From a checkpoint of a small mixture-of-experts model trained on Wikipedia: 3 picks a token.
Below are experts of layer 7 (counted from 0) of a mixture-of-experts language model. Rows are named router (the router's row for the expert), up (a neuron's input weights, with its number) and show model dimensions 64-127. Each number is 128 + 24 x the weight over its row's rms, rounded and kept within 0 to 255. Numbers have three digits each.
Before each expert's rows: a language model's description of what the expert responds to; "mostly gets" lists some tokens that are sent to it at least half of the time. This comes from a sample of Wikipedia text that the model never trained on.

# expert 16
Noun endings and nouns for people or groups, such as -or, -ers, -ist, player, team, club, students, father.
mostly gets: "or", " player", " father", " President", " club", " team"
router:138159129104130152120074128144132127124144134138089109147135065157143128119151147100126107103097121120165103120133138132097130137144119138168120115116143124120114178127121155141108117085151127
up0:136145125109156164158113137131110163122167098087150116136049127131146172115117132164143070117117134156129150105113112172116153109158154149149130066161118101137091115110140157125106140090149094
up1:142080136089142125121157126125155135118145104152131129146146149085123143117130142127136124122130128100158145125127128147129111159130124151129121168105113137126113131124133128142110122167156181
up2:106091146119113154118123115126127159124088128103152130079090069128143159136160165129169140154112129124142135119080195121117123102139153138118099148109130119128137140136105115163139123120134088
up3:142151173171139169160106105148119134137126131122139126102099110148118092134114130129092175102122103091126157167089127113102091165122146172147130101123093106149134132137146125129121140083127141
up4:140144100138117092161139093106178145106091130109098120130140130121093085127152153143124141130107164109142101168129160132101080149153124113111129111097126110156102164115049151178140108119166164
up5:104145164102127125146113098118120118134098144120119084148143089148105142119134136113121153112131108155116146115121153134141069169141071120134121115109116130125108137139079129163119107122144085
up6:178135166150101118160128140105132144110166088103141148115116121122128139149113129104097077105088116119137173097146135167111145155081142158117084135124087155115086162120134094129130132124158120
up7:146111137123146134105135168181136154143126153087114097146125144144139169156136133080113096109110099172120106134151146085129144122131109142117088120119123135138117119142115116156147096143179178
up8:137129096119170138130129128127111120142144141094186093117107101140152165099205126110134139112105113161119155152119156118153113116117169145117108125177099128116156136140118079124114134132144106
up9:125186138093120179148117152163120135103120178089090139114124120136130159126113132119181082160194146142134159164103127104138113146106157142100132111151126146125115124147110063133140109141145129
up10:096118129159113148114107130135154102121154158152157073119166156187101154145142153143087100118140089141125074159063164118146100114154117120167110157137148100101121121151139145127122090146120131
up11:136165148155123133139117133118097096116078119144125110113163123110146113128150137142155131120136081162114106115138110166116127082155121115141093103140112143125109171168126124165099133151186111
up12:105110131161115110165123117139146144089154072156102111115055149108135125113108142097124086113141103124120119079123142115161100108122127142142115124123113112147072130125110120207145170178120127
up13:148069144090158129117112121129155162094116152125147129148159120122100138139126178128109135122189134134144129114097157112124093146121142129082089151138087142121119090119156124097112150144109101
up14:137108116106130090097125156124096127164146122128160125128131148115125185089150133145116083091170106122153120118151168112092097150092164135113086107143121122118116096146148112120150145107101137
up15:113106145153146104153143138135107184108137159099171139106129114150142097123113115135168097123081104094146105120154128128114159141120125093125110136129107131092114129140156119105130114145137133
up16:139101140074094116142092139123131105174137094101120117132127124147110140096099129102151131143126159134118127123158122106140126138127154114152115139139074144167120207116122111171077115121134130
up17:063120123134165106150084106172147122107131140107137145153168160158195078144131146137124089119113156126145102095145145148105166142137154158165150122118098141159131147141090110156134105106123139
up18:101089166087102125117137110145133139122123154114092083140157089130113136123146119119163183086105113123138182089101157115139094154100145106142098138139077132134129124145119121178177094125118116
up19:124122187132080130094098128173149142157144159113079107120143170153111131084106120146102152114159141091134089104087141136135135152170125131097094134142127093112150146142118128159144123147119102
up20:108146135137132132141081141161152113120140130124083111147120136143145150092112127109100092127132127111117093137115095116108127104138147143158093132150117150148112130093122150100111162120118147
up21:138122153127144086138076110142126158146135144103134140127111115147137135095097146143110103146075111149113124072122151140114118142133140100130151145157132125144119147134132107137099103119143125
up22:092193115151163107127093137120154079141152139153073087135136123160138089105152183127140128137119118159133121142095125106105125153118169132160137138125133111142132167154144103136117143139149126

# expert 11
Main verbs and their suffixes after a subject or "to", often past tense, such as described, began, wrote, promoted, conduct-ed.
mostly gets: " began", " had", " have", " has", " received", " started"
router:076154108120109111141110136150123133114138176133112088132142123129119139132098151131094113144142136144121130147095159146124090087140128110131109127140081120071136149158085144156130114129125143
up0:080137147164164093148126140109124123138117173094162096152151131166115116104143164073161132175106146133126121136138087134105101182193191126141105123133115105150127160127106095186117138139135131
up1:099129150134161108127118119133137137139143194110122143131142144096116093129090154171131087118132095142106108137105103125146102125176103097093110158141091116108113115134124136125112132115137136
up2:130143070135126087120141171080147141167123142088109147106124100122148161129096160151143114123130133125153109131095092122155126083138115108122138162163111122131104138154139130119179116120141132
up3:126099177120141101155118116089134123146123121158129139137120128134153104104088154153144137157103166129116114121124148113144081113152104136133136133129125151120112116144139133124160149136166121
up4:156117120136134111130095085116159137101115091144097074179178170134124090111108175090141138104121123130118154125143144122124147140122093115125147150130165141141130128120079116131164159134088144
up5:109131108134115132136132151134141165128142120134100135156138110086094144073129119138132134127152131109116142108105117143147147148172109134128117110123170190137095137146100156125130093149151122
up6:128157132081145117146055111133119153136127129103127138114107119106163101104078114152108147118139154112125109132141133106088114132135111148116107103112118127109176154139120120153142147170142159
up7:125137137119099155179121132127161140137163153096151107153130182120112152127137107114109122166118105107113100109137144132127153079156168183125127134150169157065130098151107142126120139129144126
up8:091146119136134139125158136139121126110114193121136085122146110115124088142080129126140142129131130142138142128103122080145131109136128086112103116132100158110140087136138093121099138089137169
up9:146131176136148146093135156095113141135084120110141132117122156121134151117169168115126106159119148109082088160057139152157108106137098144162138142134126126107172164141094124147144085133155114
up10:107139134135120117143132110097126105117106169112168124127099157114103074111125128124077155112107100124105142147116144140142159124170141148125115134103123132136123130135113062178103154106088140
up11:136061162138102110147117140147150199126122084116109138157140108131113095156136098115121133145102125118139144162122176158178158150145100148102179124147144086129110147092101120155163127124110146
up12:115140099127133128105141116132134159143141123126120136143141145122102153099149076103100185112116112127126162150108090085166143117133172074116147126180130132086082124147135137128144121137047115
up13:141096153140118143086116108169108123135114148113114127150137109169137109144144095115131109111147109148149130088128172086149132105175119133131151153126089150093131111106120084127117150124146128
up14:144075126166143162145100120124141139093119109092094106144151126114086127142157141094072111132145112135128100089140125141107137157151138078127172138131116140125171159115128123092143103140089140
up15:154141112116095105136164131131135140117127092110129125159119164172145127107124156144141165064124153125100155144148082152155185113139097131125108142133162089153135103124134158119145171094091185
up16:152139110137133131134126109109098115130120138127123166134163133179112148132114117113106140123155116107115088129125133152123122099126108118108084152179134129084145132176127129150143098127104142
up17:119167132140150136136122147140135135125102130146126143125097134167116122094106154167169112117137116131111147111106141149131106106138111145107134137179147105083117129133130085166121123121114141
up18:148107116112098161132126151102104135131121121098146112162117153102113127116110068132099134097127160118166130106142130074125135135123139124087114108180160111127136142139126105107114124174139144
up19:123139127115120103093116122139174129115136113078098141140114088080144132110110113150133134130155183147124095118138117091107115121125116155097143127128092119136191150139122145136172124108128094
up20:115203112161149082120111195119119166128097125106108153129129124143138127149121165090085107091164138158119130174115128131110148163147182139152120156164083145162123128095091107115142140160135160
up21:153097130097117111144113093140123144088135128137086128120163129165152172121153155108118132148153137105140103108123166181131127147109151130129158129159077119098141152156114139134114126133138158
up22:109179146141121109154140119093137143138128085129093099116093101125144058130095141119124131136123144138133144114135116088119096160149094118105105100105149157131128123057168145129121114135112129

# expert 5
Single-letter or short starting pieces of lowercase words (h, c, d, f, sp) and short pronouns or verbs like he, be, she.
mostly gets: " he", " be", " the c", ", c", " h", " and c"
router:156118096137120129166084103156175151161135107111134149156104131159142099108129132124111125113129152137144163132129153127196097131153102145104145173111146145160132164133138131142133107134111127
up0:146080159118148101095067140136154160168122133141135160072111091121166096171118156083135140085103131198101112138161121106143097106112151115166070127135128151121174137150137121103139104136151116
up1:127095130115169094100112124114142145127129132151106118086114140193161120127101141143093113120138120153143129151128094099144130175114127102109131156141135111199118117126119117148127134164135141
up2:141127109087109148114125096135141125162137093116088104144132125174152157116128144049110153144149104148153147081180104132086071137133097139128116090153116086132136157086135128125148172116124155
up3:151108101128099169157108116123146099123121124151149095145136113162102071124149162126160110158100124185139129176088127135154146148114098147109130132114125148108123145118169129140131109177124084
up4:120107133093120114129141097131156136153118153130159111142127130160143091159135117102120129105180116090150150109142171131116128148100087139114161085071152158117122161140177083157111139127096128
up5:147158120107130090090113109140107134164104104081134071175146126147112128183122134134172116119132108157141108094121166118122152102134111121113152104126131134138130158129127105121094150106110142
up6:134155126116115098151124107173122136203123102138146154124189121128142136097144185131124079049122141153153155092091126115164155169118147103110170142118143126118143132125115143158138114088135135
up7:178100132131147122115114096123169123164137126138139137116159133095137142123162140117118112119111102138126130112110167150128157124144132144102150168187099159107125094148156115160093142166129184
up8:157133143099143109135091106130137138154137118156122146133185092143185110152110156152101129099142166164114129120143145117137127118123125123143143138144116150149095127170142156132134134126113142
up9:153125112158139152168119128059136125133162089089092090158118108117130099101110121108111150128098097105146165146097102096076112133125070104067145086105188086079155133144156085116151133134147102
up10:099125091147097123159124131163156132121137141141167097144145097129198098176122125149161155137148129104136135145129089142118105127138124135083152152120133102132129130080140107144113170131127133
up11:129140094123132133102119124128142152102143123114136144095159159165118146094145136123076098156187113160129146164097132162144140119162110145097152092182177155121151151119084099128132156154135153
up12:105184099105118128118109114130132114115141104132119146142118143143152175102151165138115130098111114174133123109130136159140176123152168117131157104147159104160138128142136095134153117117161100
up13:131142169140126107178101122153129137161145102104103101112136154134121071159090133102126115131137120111140143116142124152118152137128097109133126122131093134119130146127088121152127138151158086
up14:133129116109147124154084157103186146138083120099120166129117095137076086122104188127114158111134151170157141099125123141136102126106141177136114159105126176143125153152142114136131110104110099
up15:126139131172117097163098142114110138179107124144138152146154095113125124142169118137152154127110168117131119149128128128148120130131099134136141154131098169142166129125103140155179150108113118
up16:106142171136162159166132135133166182141151115074097120145110120103144113161105099136104110119166097112120117163122138098098133125117131076140094170091102122119140132131094114095128107122162108
up17:097140140137115135097096118154151128112123142091120155135106125131130101135085123075134124084164131115139172155095142123142117107160120124159141128119128132141138120120071117143199140085143104
up18:141097154154122161143101126092126144155137130089097110145125071174123116106067120134153123119120134132123125108143137114144135140121131186127117140105097162129171152118129095146114128113123116
up19:148106150147089135135104191125131114166179120135123095101111138147146130112132128124102115085070094190119155116130118101125110125096152128106131162173102131112144163125118131109113103145128142
up20:151141171105144155153126121123162181136183077127119090138165135068126096169095165142100176113129070110101120134109165142130134160135112155150145187129141127126081157138151111122146115165103162
up21:198099114098103128131068153109142110132155123121126141076132121126142074096182145108101118081156155127122127119115086142158082098106119104100140126165156104094154114133140152136134114126095134
up22:115112110166102158138084114123117098137069136088145149137139114155210142110151127141116127142076134080159107178136124137152124160129132129116130138124126114153130148131117098119078150155086157

# expert 8
Possessive words like his, its, their, 's, and nationality or political adjectives (Chinese, national, Nigerian) before nouns like government, father.
mostly gets: " his", " its", " their", "'s", " her", " His"
router:124132083096121122165108126141155118148127090123102133115152061140166114047121114088136110122119151134137105134146139119120117104137111097130127117147087128097091146121091129165177079134144130
up0:094150155073094129148109118114080136097106152094105145126158133118103140097126168100096102158157150106104110083071140140166128115122158127101114133132133168131126150162116135139120131099132103
up1:143137186092067130142116130141139131107128084133134112111101165123105126119108122113083138145161137100113134162116165155134132114137134115134098130153189091117136124082132130139162122136140082
up2:121108122100154150149110165148126131166120114105158123141116123163152116095134142107096105118075121114116090104164112149125095129162107123129115151099155133163136118082104137097101085182139142
up3:126126168140121121128127148157150130138114125144109123096141088124124108127158151104146109142135166130116147159132133131127066138166149164122142143126114144148158070127123171084132139128119118
up4:098118115110098146163169142119107103143130134139125139137152071069175159149131147127168098139134143139157158137144174165127138124143168119136168141113086139120134140156125078123140087120115151
up5:122117147082148116164130078142148091153146127160146137115129088131141128153134120118105132101133117127138111132165098143118080113117155092131136139113153112125139102140105088148115101152158146
up6:103104154140135122116141120096140164120122128111081175142096106163158149126132199127113154143107147119128098118134122142174145120136082064125154136149151104141117131124104150136154086114120131
up7:115145108135098151142119139091139137149124100109117191116167109079106141083133098139076100105139117125200145160138111113154058095123129139104115107122126068118069142154118135183156130097155134
up8:113147113092125135116146174117086171152123124140105116121129123093118174131155129125139128134130133085140094114122149111175090128088170163109131130116120120108129158148146118138178138105151136
up9:129150089089145123144117122111077139090173150137100130112141122120114109115144165135125143172151124126139165143128167134144106111129187129125125154128115139179151110150110118124145125150091114
up10:129117122136136153144160166070129123102124122122108112124163111146147101111066100110103103114126143131102085134131175165111102139137134137120124100090117099127140139138102097098116125120164130
up11:114150125143124138145154106179143130118152073109084107128143112116139097070131125150173145097129141159141184121102139137124106124163125119129147137124152075105095178120104169121133139135148108
up12:146128076135120150108101093115155101141151094092136143112141147127128120125162112087147170086111134130108114156141151128094117145177133121127148107142077128104143113153118133151141088124068141
up13:115094132099140138128120120134198149135135149142113145143110142095122101116101134153135131075116110127157104129122137119131162124149080119116127082124155145086134121139112102121193106143156161
up14:130150135103092105149114123091175152097171134085121136109128106130086097094124149161131116135134141121126120104165139117130150144141132100136129104170096132162165115150110100149128109154160119
up15:135129160107124145094122142133118139133100117116138124171141120115112133135134156085142189164125132140146119144083136135136117134097118141139110110135078162133116163126159119105162085154045103
up16:091146164139097173143093132102152101124124090115111096104164113124090134119124130120086138113095090142159133109140115156137104144135112122113093116175150104109111113175108142137119105144130113
up17:094122132115137137138120108136145120128097142106136128126173100112159124108115124151126107118132132098159150102132140103074123146145175086116175147153087132141139106128135090120119155139109122
up18:106188114128110111141137123159140155128167130169102111097127134085114121116115151138131091112139082168141116134122114116063159134117101161137129140138117142132167141140145114124134132103119100
up19:143161142156169099125110099123123124145123109075117142136115130101162112094112163123080103100114128078127091099107135102133127117183099106144106114151147115126155116139083110143113121092107133
up20:164124135083180092132150184121159123065139137140124109123129148130126151084197102120148159141155127085127144106164113128129115099131094143116155122167073141135138132130108139153128121140153157
up21:113093116087119126119130134138179107147123094136129116126128108168113134139119143119118111116131154100112106122146134133116120124147125104152128104138118150094125115135177104139134069108148134
up22:144128154116119176130115126132106131154137135146143124163136150158107107073110135105165103138098125135191114139103095111117105121134135127151124113110118132120132142090090107137137107116106126

# expert 2
Adjectives and adjective suffixes right after a, an, is a, as a, of a, such as new, small, local, -ic, -ian.
mostly gets: " is a", " new", ") is a", " small", " local", " as a"
router:134127108127104169121099155134136111125155120139118112137154085145106157121132145103111088137106155137124142141119137149127106139125094109141128117125101151093150153134136138149169102118131127
up0:128118147125060144110138128094129148120123148121147137160091087162129100110125107102091143128130129142085133122127132128123118141165124099134159166103147132135088139126142101143101135147113135
up1:117173099176159095144135133158110108164109145098096146130140168195107122130121144140137098121119145113110103114124141160089107080169199176132142143125120134140102076119167099119147085118133106
up2:147119092135103164114128144151140115117143156094117142123117071198118138135130123152157149134124108143110120126144121116094124148160122121152176118114092107152133132164147153123169087094145137
up3:067103089088132125128117103116144128124126120135136105156122100146126139128095102090169119069134115127091147182111130120114101118106131127120112108151080137123147139174118114105098088138137098
up4:150140111110146109124128139095112148079150134133165142147163120130126113108122122119125159155145113133143124174112171118120124132116106145129119118147145101111113160110130078117137170182144196
up5:146105146135123174131113149141138154112128110167143101135103113161137150133171106083103153162147139104132131173125141175103151122174125146102113095118120135097159103143141111138136132109083150
up6:122109110127142131137119114075109108132131148118139123107164158148139163114130140124092151148179161144144142124131134152133139159096135132147125120182121104125141144153116138147141121121137127
up7:104109126176115156173121120111144137167159095108123141110153134146177135117121130108135089101105101166150124152083103146110111122142117148122156185097126129111156132117125123140159129121119108
up8:105122152128111126135111125100135134113132072116108099133121134114107168142134166161118161118129116140159126130138089121137132147139129142133092120135149099146118134170092142129134156133086150
up9:104153142108130151116137112150098120155129103117097118105141135119078176157121137077131143138147157129127128118109154162163143142131124121106168166066114111087107115171142155119167114145102106
up10:150123105093151118142117083130167143147143143132149137112077152117151118128157139091141145143157125113131105127143140133154121112120132166115107168086125081109106080168118144124133123156109120
up11:160139141135169113116109150122106166166149116137126090129122141145097144127162157140141124163140111100096155161131159123116094112129154117128134170084089131108121158164116164097128111129103124
up12:120111155145129118099140147115145122118110108142106156145150074133148096156111110134109093123168136139145110152131129129130118110124095142114118133145133156124134101165163057125152117113119110
up13:149115099126095108146137115104104151113056147105122132149133132180088130152179110132140084155176114151103156139139153134138118112124120122116087112161134132108153096155139135158103152120118184
up14:124141137135136114137134124085116109167134092108147137095158126082169082103141099132111155095124117125132107137117101096200120146133144160166103121144112138144157193139140087105159103206144106
up15:111117148111101117120165124160121132140169135167153102129096153135121112092142111093094092148153117127119120170115155134119127122143144140127123134192151147136103149116126089107135126134129104
up16:119140137154108161133073169101170202144120150135135080122120096124148103120128132101139132138135108134141135136123165163112088136130114131126111125118166132119150152123148151182079097115125121
up17:116124122131073101155101144138119155107133159180144115125088159113139153097097086139127133128157125152137137153120145118138141073143106140113141125149128129134103102138127113158108118133154140
up18:211151093122134127139149085106137145090160132111110147142149147134155142128120140131144119175126132097119173133116122130125138117109132117123122177150088141075156105144140084113145107118112149
up19:162162103119125108127127098109108132139172136137098158146132104161116096143143125152133158135063083146098115136193122133127132127159144161142136173169142093172107137108133145121135158106189152
up20:168123109111117048139154174136103143145137113101143115129108124130134123144142175114137149079115082132143085155072143153167126088127116135180124135113134162162143170122149144122137119115098153
up21:167129083110144134175115168104121140105134153096126139177107137142137174129190113119117119077092112098117105120109179097128116135147156154157158141100157094120138135116126130104142089151121121
up22:113124142135107126131132130148148110152153117143165119131112115127143110113089137148108153146154139147110153136153179132110099108141170085132132151143096127098095158143151117122055152153137140

# expert 45
Words in chart, rating and census contexts: total, average, population, high, weighted, normalized, plus chart names and standings-table column headers.
mostly gets: " total", " population", " average", " red", " % | ±% |", " light"
router:103148092163136145161130163091108121159126113090113108174134090110137110143177131115126093101089150161117204122122154147111113122145139119141097085165078155127151149151082100116141127149132143
up0:150138133141084137126138153101113102157161154125095121112141100129122107122141091142123084107098121127154108094147092117169132127140164111126093187125093115131155133202112127173119134136137121
up1:130132114155104142140117097100151113127154166172169135134084126135137130156148147110110162079105115125081154155137161170128126148145140153158142146158105156136156106139101094086125094147105060
up2:114115162132169138097167111142124149131135125127116115128122106142112121099158141135138135190129135116143160159112111137126122152136153112131130169134081114156131084090095123136133114145160139
up3:105123175122111140121160128125141149142141116097134031163114105111084113132136140102151130155149161098137182189110151114080131159086136113179092112070144148120145132125124093117128101122138148
up4:104164163124141101147080153105165157135130154127115097196073113170100121138131150101098138107080117130142144090130123092104135118118141092150092164144096152156095154119126108105145140119167166
up5:129193158142151085153113147136103115134093128138139108097124125098124094138141154068142069097106118109167090120124076130127138109157168093154172109130082142134107157130113154128138133165132165
up6:114121132059129122160113138139111132078072126089101144156149177169137152154123134137165128121105138148132134116130125141133159125153093152165112125133122126107123128102143131125131117112147116
up7:117140102086122141103165126138117103112088159105172085123067126154150139151123114162128137149114125116154121121106119135121140117154127110141154133154147110093164120141137111163097115106120139
up8:110132162137147178116099124136126141133139120178123112161185124123119114081136116106114135123141123154102169122110146141154161135115174163112134154119101116104157133154138106103159103107121134
up9:102129080114119140139139101097143124096163153094109110126121132135131106090132137090153099129126134152167148122104103145145109151167117095149116126161102150163166158154127075140105150105161132
up10:159160105131147099146113182138123085103098155129114117150166123115100121162143131080121102125129133129151080132092125132106144162179128115101170145189137152111177070127081117098117156133083117
up11:127161102111111130091126115105166161181161089121122144169137151126117130158128124130155083082136180130152121168146103141131104115122126142102142122116125165126143078121114139119127168082158155
up12:172133142146131136177125116161129136114149090088142172096114171098111065097105167135135102170117151146077127094122157128134129101138124128120116099105108158150127153146155103145137107110150124
up13:134134119125134133129101112113125156109075140157146108107124109154144111138135128127119126100094128176116140140144178131118130155114164129149153128170125142139159169106108081120113123096161105
up14:107113114131117121094147140146143131131161119103128087146132158153142123094156141149111083129158136171119119078130139147154077148176135159119148108170118179146130174116106113101128119147139099
up15:107141133126165143127098132128138149117135096147121115159127116147124100129138118114116149146112113139159103113126143126132136118094127131180088121168125101141146118129155132113165087095143147
up16:098110127134167106165120169120135147106162101143118135112142087151146142129177134139131154163130131104148145127136199106138057142159084105145167112151113132123165116132126098121102188153079170
up17:083168123103114084139134112165137127152111158133142108123178087125141144148137154091133122122168138119132117135127164124154094113163135112181112118096097122110154115158102137142150162139098137
up18:123158146110104177127103132124129204106118089124135118095127097125172129113135136077114112154115155115115126089147136182076122111137093099110142112139183116102156155129148147116124119134094139
up19:159123108144163144097135170140116102138103136151106099076138109102094092127130132149115097182081121188096146086170159163093080133124183142132134098126064135169143159161140099122112101108129152
up20:099134147164132086163093126183083133152143147127112163145185130124104115118145134156142119113105176153162090108126083128171110155123150193143132132145105139118138126139106136129157123092102117
up21:126131143134113110145090083107107112117115092104136093126122135099140143148107151124134113170099114127088097122150133155109154064164121125130105098166102105108115139127141107138149131147143114
up22:128107130142130114131133129147143150108119106126147110132114148119125077129158143109119104186099134189130149112133099163131170120131120122108122160109096141097154081130131112119134125159111142

# expert 26
Opening pieces of verbs and Latinate words before suffixes like -ing, -ation, -ed, such as deb-unked, rev-olved, prom-otes, per, inter.
mostly gets: " rel", " per", " inter", " add", " put", " def"
router:129105129104128123125109103163099160140170093111149157120154141122147093115161111128140127152148132116159123114080141141114122146134086115142122145136132139085130092123120131146106122154111097
up0:105088105104117127134160163157111171165151101086093146144173087128139111091133110117161125107144131161158126105146135127109154075115145112129130141125105137126148130149162098129113117158114159
up1:133154139110174150117144102158150152149127108063133118115118120101151132149121119136150158130199144131129115132158155136098112114124125137174110109118147129122093139164091110116091116122101123
up2:094118117103140141123129128166115142120118053165123135112141125128137126133145132107145128097148117193125136124159145102128112103115123139147123140122111143123119147157158127150179155109128128
up3:141124121127116110121161124085130115084143059151108140159122116090145145166150160148120141122085109152159089139152162156139158115150104123109118176118120136194112146113133094113107135109078141
up4:115141156116131145169137082126104140134128125123095084130127101106103096108136101103128129124133155099159168077122113077125146095142155132106156147137134132115137093128112139119100146163121099
up5:165119168159092094131122101134168154100131108156113123132146138126112156105163168133092135153125098105105121147117133127131089132124133140192114166112119149109095140135162098132091127153120092
up6:116161124127134167145131089160125109155116113107093093117171131137119077094114112156115103096114069135113162109136135129133172100141106097141117125136132112081113138147146088111126125131157143
up7:133148145116126180138098101143121121149142128121157114170140126116145123098107153073124122108115133117165094124105135129145086115161135131159132139195136131177109151164152069133115126113102136
up8:119161085121139120118152120100150125124169124151106124172156089130107103083133137137119142121145155133130172146102133173100120117129155122107114126115165158147157135140155100121179145167128108
up9:125123126109119184159155158158112147097146190147111157098134119120153130141125141078139151133133123147135134134094122185115125161142137118121124175105132111105094109139101143143122100148122162
up10:139110087078136137071126109151141118115153120122146172135175137121106116145098155122169104173159110155109115105129098110139117124120123108135143132115145090156097169113153129124111121165134103
up11:138112075138102093139116082138173152139126100150153133122097125100170112137152164121142070156136127160164102155149192123174110120116115139130139186136151124151115118108134140137131161098127111
up12:147117162103122149139116125189126136110137130135103145129115111123139132161143170128127123074155112163166116118140170167126139122104150133152168151109151152113137122124146152119132105120169128
up13:151093129104105142137121104151063115116100106150121146175112124112092131123113139137152126141120144142123115151161145125108171093117157089131118142124089130077121135132172127124136137120136141
up14:129155099114196112132086119149097134097123130120147139113137150115155077119134159101161066120133149148146142172116105090140093095104067145130130104095098158124138104140144127086152117115116179
up15:129161098143161128116116119149096120128185183135126136082163151168089138121098113132107114133132129122119145143130126126113119112120140129104111144147125156090130154124083123138112093153121091
up16:106100157085147123151145081132107132086122110144101120091136103174123146122159129098118133104151125165175110108139127177125122166141157149111155119155132125119137134137099108108139115119127134
up17:153114148111105143125125146138153143157119106130127153107182105159118173091086132197131113144147147134131152092128119148119154148134108122108136112153166139106071137095115149095164134132134133
up18:123141116116144162128128133092086134124077116139146156125107128130141119115137128069124156143091143093108160125127099115150112100168122111160110138085159124131123087150119131165126149096117097
up19:137116105149186132112143089144148127130138122082102150119174139167126128147143141104105114173103079120099132121111090131078112135130112065157111128086111131134132137159093104110121131138153096
up20:130126071139099096111130115173115116123132099127135161132150148179149101093154142146103138110119102125121139131171136101157122129123145118109190099137148160083119143177132143133125102108140138
up21:126112165089104178118120202100158147125124104124122102168112139124108066115145102100115156072159134162139141135138071102172126119110107079181127129156108183166101139125114123126092135171097123
up22:140126160127110154170124134122126116102073121153156107076161146122134132085104170152142119102131097180167090125074095116139138129109136102129147124145130141113135107120164089130174099125107103

# expert 40
The word the and phrases like of the, in the, to the, plus The opening sentences after headings.
mostly gets: " the", "The", " to the", " of the", " The", ", the"
router:086161084119145157115066154140115130122180114118100134119119149117143137140152162121110090139095139154153147122152120138152098103134073121126118108157108141109145142104115141122144128126126124
up0:127137120115136148130089101160109050137165122142136121137154115129147139074143170131173121148094141164083146129135134134163124168091153159112099115173117173153122118113129131099158165120115080
up1:102145137108135107128131160148143128113100143128105142130111096094151117129127104156134133104117160090144108107076121114132111156088147114128148150145126120079097148135141100154147132130150169
up2:101129106120096139120118121114155137127190146081088125144111129167188139160162123126121122133111120164102153176130101169109109103174130138138148126184193108167140145151130122131148118141128098
up3:113101106134144142150090111170146123138130127153175098110135110132070128108094135124119113150087103142124145127110140130119131130085121144114135162150136137151156118113146104100129121134129124
up4:126135141112100120097160169126161130137141120127142112165152124152092103133144150164096157139129153147147138137131153157133123101117081128094095147115133137113119123139146179155179144114109141
up5:133116146148114105115082160138110116112161172110088106121145132139137147084119099163124138126092146129126133130152138113151118124097135128087130147142071141133105132089146126141099106155152075
up6:135117156164125090126151085102121088113124152072110132143096149120101121111111149126131111122082129140163106138136094152167106151069108116067117164123135170116092141157130151139107086135111127
up7:107133144127086116105130098132109093141149132114131190175120102100121126120144080128127139137157157109103144110121105134156120108187109099145150159151089131115119151165119152121094108093138150
up8:164115155141132136165117093134124126133109091100122117170110088149114166123144089107094110129123131169134072131116163166118170109130149124133106130152134110148103137124127093150127146136128110
up9:163137143102158109095099117112169125108172114119110136149108150144134121109136097133139131161111089086150152119085115168137122117147119168122151159121089148147101178199128101113125111100099142
up10:101129152169109148106166140101148132149162173106107131131118121083154148096135133154130099154109106083148139134185132110147115131112077120106132126143164112167079101098128126135131170145119138
up11:106127144144097156147158105116137137080091144103168105157132134122174155162104093135162120136125108071143164146102099106113147142143085116128097169125121153175106132119124092104144139126131141
up12:096150094191103162117111140123136108137115089093127135119138128164153062128092114105149117138135131100158131140080136118114137135167134131155156157164103120123149118103122139097127100101081113
up13:095158147160111121112133125087146102136100126134122136103158132132122118123134144179094136071123141159113161110120153138111130097111100136136117135119107142131136135164109114118142116136129116
up14:104163098200122135145144147098132162127140125143130127068140095127145131106096140159116116105106149123162141141115147161119091136132129151130170128128146135109131126143143128171192158112075144
up15:119072139090154111112145141134144150144139192116103138116129130138162098154139115120132091089100123138121122113135113119088100158112116127153072161128119147095180160163142135108158087146158127
up16:132116126150115111095112157141138142118105146119152131127124129146130153152125100146112148140129104112109122125135128125114154100111136169122155141126130108139144130138098112129129115081149126
up17:149143159101140104145096118140160129140135085101112141145098098133099126116145178094104117163145125122128123085086152132124108084131170146147091129104094118182126151122095077120119148135132160
up18:163102140150073169101126143144122171168132131134134104125102122116152166150108117108114119164157086123081126140100135142126154154155146080143127166158173103121105141141115161124127120110106184
up19:133163104115130095155142085106125147121106166120070108160158155119116147140144105155108113094135109164108172151169070155116139133115156125143125149119174101114104168133151177149117124158124165
up20:143149135148149119119062115094121151160144107154159121151131164112143123092118131120129109117122122146076128157101147127144145101135117107161095146106121126135140121131164096178109138129120131
up21:135106157125161114160094139120119124111089093115132094165118129104159162151112155118138119162152134162152142152108135156159101086117100150137144189198139120141123145138126134166107147089122139
up22:032129111174116147099132102118144115141140137142077133090140096158111106136171131138112086106159127178169167094098110138121144120121142127153116179147140106085134115151104127116199160115132145